python train.py --moe_layers=[0, 1, 2, 3, 4, 5, 6, 7, 8, 9, 10] --balance_loss=0.000177 --init_std_router=0.038 --norm_eps=1e-06 --attn_scale=0.125 --tie_embeddings=false --lr=0.00306 --weight_decay=0.076 --doc_mask=true
Below are experts of layer 2 (counted from 0) of a mixture-of-experts language model. Rows are named router (the router's row for the expert), up (a neuron's input weights, with its number), down (a neuron's output weights, with its number) and show model dimensions 0-127. Each number is 200 + 20 x the weight over its row's rms, rounded and kept within 0 to 999.
Before each expert's rows: "comes after" lists some tokens at least twice as common just before its tokens as in all text. This comes from a sample of Wikipedia text that the model never trained on. Tokens count by the router's weight.

# expert 12
comes after: " ", " (", " =", "il", " $", " g"
router,192,206,199,182,212,233,220,177,232,214,192,180,187,195,224,217,220,192,217,201,166,179,214,179,197,219,215,174,204,200,221,225,189,178,203,168,169,228,193,198,187,214,184,207,200,239,225,187,178,215,213,226,201,181,209,185,195,207,203,170,225,192,159,191,198,199,189,181,196,185,188,155,213,200,214,218,208,167,212,197,193,163,241,208,203,192,181,198,225,147,237,210,192,193,222,175,161,182,183,193,178,208,177,238,169,219,212,218,210,188,239,204,196,201,233,202,158,187,190,203,217,204,162,188,203,200,207,185
up0,213,168,184,192,178,211,176,197,194,197,209,187,196,188,215,183,186,198,220,188,220,157,201,178,201,198,221,228,199,257,202,211,196,218,182,202,210,191,189,201,194,260,170,220,190,211,209,223,202,194,205,188,202,201,228,174,180,181,186,193,140,206,196,180,197,195,219,176,150,180,205,242,195,238,216,232,224,161,216,216,229,207,209,203,201,176,213,210,231,198,193,169,205,222,214,215,224,195,200,194,208,177,181,185,200,210,193,201,170,174,200,209,204,198,204,205,218,216,187,234,209,225,200,228,217,188,186,148
down0,220,224,212,234,207,215,168,208,193,192,210,194,189,221,211,186,210,162,227,230,212,179,161,220,209,231,230,193,174,194,222,211,194,194,207,202,192,219,172,222,197,197,225,200,201,225,236,255,201,207,201,191,183,186,207,193,191,205,212,195,201,229,189,190,197,170,163,185,189,186,188,196,190,191,201,219,224,184,193,153,193,190,189,219,211,196,220,217,190,163,221,197,211,184,226,157,172,214,177,204,185,190,211,236,157,197,231,181,182,192,244,205,237,191,205,209,155,179,202,221,172,206,184,202,199,174,195,194

# expert 149
comes after: ",", "s", ".", "\"", "es", "ation"
router,213,174,219,179,197,233,190,227,228,199,199,186,220,173,250,207,185,231,196,198,205,213,174,187,187,158,193,182,217,202,209,224,199,216,167,180,176,170,229,203,219,230,162,198,177,225,166,204,204,251,201,193,211,207,201,175,201,227,166,186,222,199,202,194,165,205,186,190,213,231,180,207,193,219,218,195,206,186,190,191,184,199,201,235,181,196,177,193,223,193,169,177,196,174,227,184,178,193,211,215,196,180,166,217,219,191,234,195,186,223,209,166,197,199,214,218,193,201,170,188,214,163,159,208,210,218,197,189
up0,211,227,227,201,196,226,203,231,208,193,199,140,200,192,201,228,178,223,213,169,217,181,225,241,200,203,192,189,205,195,200,254,224,202,188,186,228,192,210,225,228,203,222,201,190,188,194,206,226,188,203,180,206,194,162,180,215,180,184,192,183,199,175,235,197,210,196,193,216,201,208,178,195,183,213,205,181,261,201,191,149,223,202,219,191,224,204,194,220,198,147,172,183,190,187,209,195,167,177,227,184,174,208,212,218,192,203,202,177,212,211,233,216,175,181,183,199,207,209,170,207,191,193,184,185,212,166,195
down0,223,200,186,172,207,228,191,205,215,179,225,189,189,168,185,212,192,210,226,179,233,191,211,201,178,208,221,192,174,211,200,181,198,191,180,176,221,199,211,212,214,198,228,180,211,203,212,242,191,237,211,180,201,206,183,217,193,208,164,239,184,170,196,205,191,204,202,186,207,190,174,215,199,185,182,206,198,198,201,177,154,191,197,238,187,170,209,192,200,208,195,203,211,212,208,188,171,202,225,191,199,220,191,195,208,165,176,178,170,253,217,191,244,205,268,184,207,192,223,175,239,211,212,221,189,171,195,161

# expert 44
comes after: "s", "\n", "ation", "es", "ers", "ies"
router,242,227,195,223,210,188,202,187,160,153,188,188,197,194,213,206,154,204,180,229,195,167,192,177,174,166,206,173,230,205,212,184,223,206,168,204,166,212,204,169,213,173,161,197,193,219,185,181,229,230,202,175,235,155,205,187,212,179,195,238,204,230,215,197,200,213,199,184,190,224,199,158,205,195,207,173,231,195,221,204,229,208,193,168,178,204,190,182,222,212,208,200,189,194,219,211,206,185,220,219,219,213,175,218,208,202,203,190,214,207,195,227,213,207,216,217,186,192,162,220,189,198,208,228,184,209,230,195
up0,236,217,206,240,202,188,193,198,183,218,213,202,190,188,201,234,193,198,211,223,126,180,191,190,200,213,213,226,211,203,162,152,192,209,227,194,206,178,176,178,226,222,197,220,187,188,205,237,169,179,183,212,168,225,184,181,189,171,169,210,184,193,207,186,210,226,229,200,174,200,203,218,201,195,184,188,200,180,173,202,216,196,202,230,200,196,170,212,171,245,184,219,207,211,200,241,212,195,218,240,195,197,205,192,204,175,215,201,187,205,193,172,195,190,176,209,207,185,185,224,187,222,178,206,245,209,209,181
down0,168,227,187,182,204,170,219,172,180,186,183,195,180,211,202,186,211,188,156,227,190,185,196,194,216,188,209,184,178,233,217,196,182,186,218,231,199,214,188,197,192,200,237,214,209,218,203,183,226,186,214,182,211,202,193,189,221,201,199,171,229,208,166,188,201,212,232,189,221,236,191,186,182,193,194,162,245,186,180,223,193,196,148,183,217,197,183,178,183,212,193,176,231,187,209,187,218,184,224,225,211,222,206,187,214,231,201,199,211,210,214,220,230,227,172,188,234,227,234,149,162,199,187,200,210,204,203,219

# expert 18
comes after: "\n", "==", "|", "===", "\"", "Release"
router,168,197,196,186,174,220,177,215,239,210,201,222,196,186,196,227,204,185,180,232,169,226,186,217,177,208,207,226,195,205,203,211,164,212,187,208,161,189,228,169,188,199,171,204,210,176,178,187,214,192,214,186,206,164,179,193,250,195,229,182,194,201,236,198,228,204,181,227,199,223,213,178,210,206,206,170,195,173,185,219,175,201,199,173,167,159,238,184,219,209,248,199,184,213,194,144,199,225,211,179,213,206,184,209,190,194,204,188,202,212,192,212,186,227,196,191,201,196,243,181,208,185,185,186,217,213,199,180
up0,198,225,181,210,196,171,194,210,220,204,203,171,202,195,200,207,222,217,193,190,182,219,209,169,193,190,192,240,224,189,191,169,213,197,211,180,169,223,198,196,215,166,236,194,196,193,200,211,207,150,179,208,176,200,201,130,242,209,204,166,180,171,197,193,236,227,203,212,219,184,196,234,204,201,190,183,206,213,194,219,186,211,221,165,184,208,190,163,204,164,210,219,198,222,190,197,201,228,175,214,229,193,201,215,243,207,188,197,185,188,198,172,217,204,211,211,199,224,211,203,182,166,201,230,216,225,244,213
down0,179,191,197,201,195,165,212,209,232,197,180,199,189,192,211,167,217,182,178,177,200,217,212,198,181,196,233,215,195,214,194,188,216,196,190,208,216,193,243,176,225,239,194,217,199,208,183,171,182,187,242,188,225,179,202,208,191,236,176,185,198,160,219,213,198,205,200,204,210,181,204,170,194,180,180,214,188,213,189,208,207,191,196,209,203,223,203,186,169,216,164,216,179,232,185,179,196,230,163,174,197,183,170,179,184,232,199,199,212,176,236,221,225,205,192,190,213,241,195,195,174,176,206,207,229,237,237,254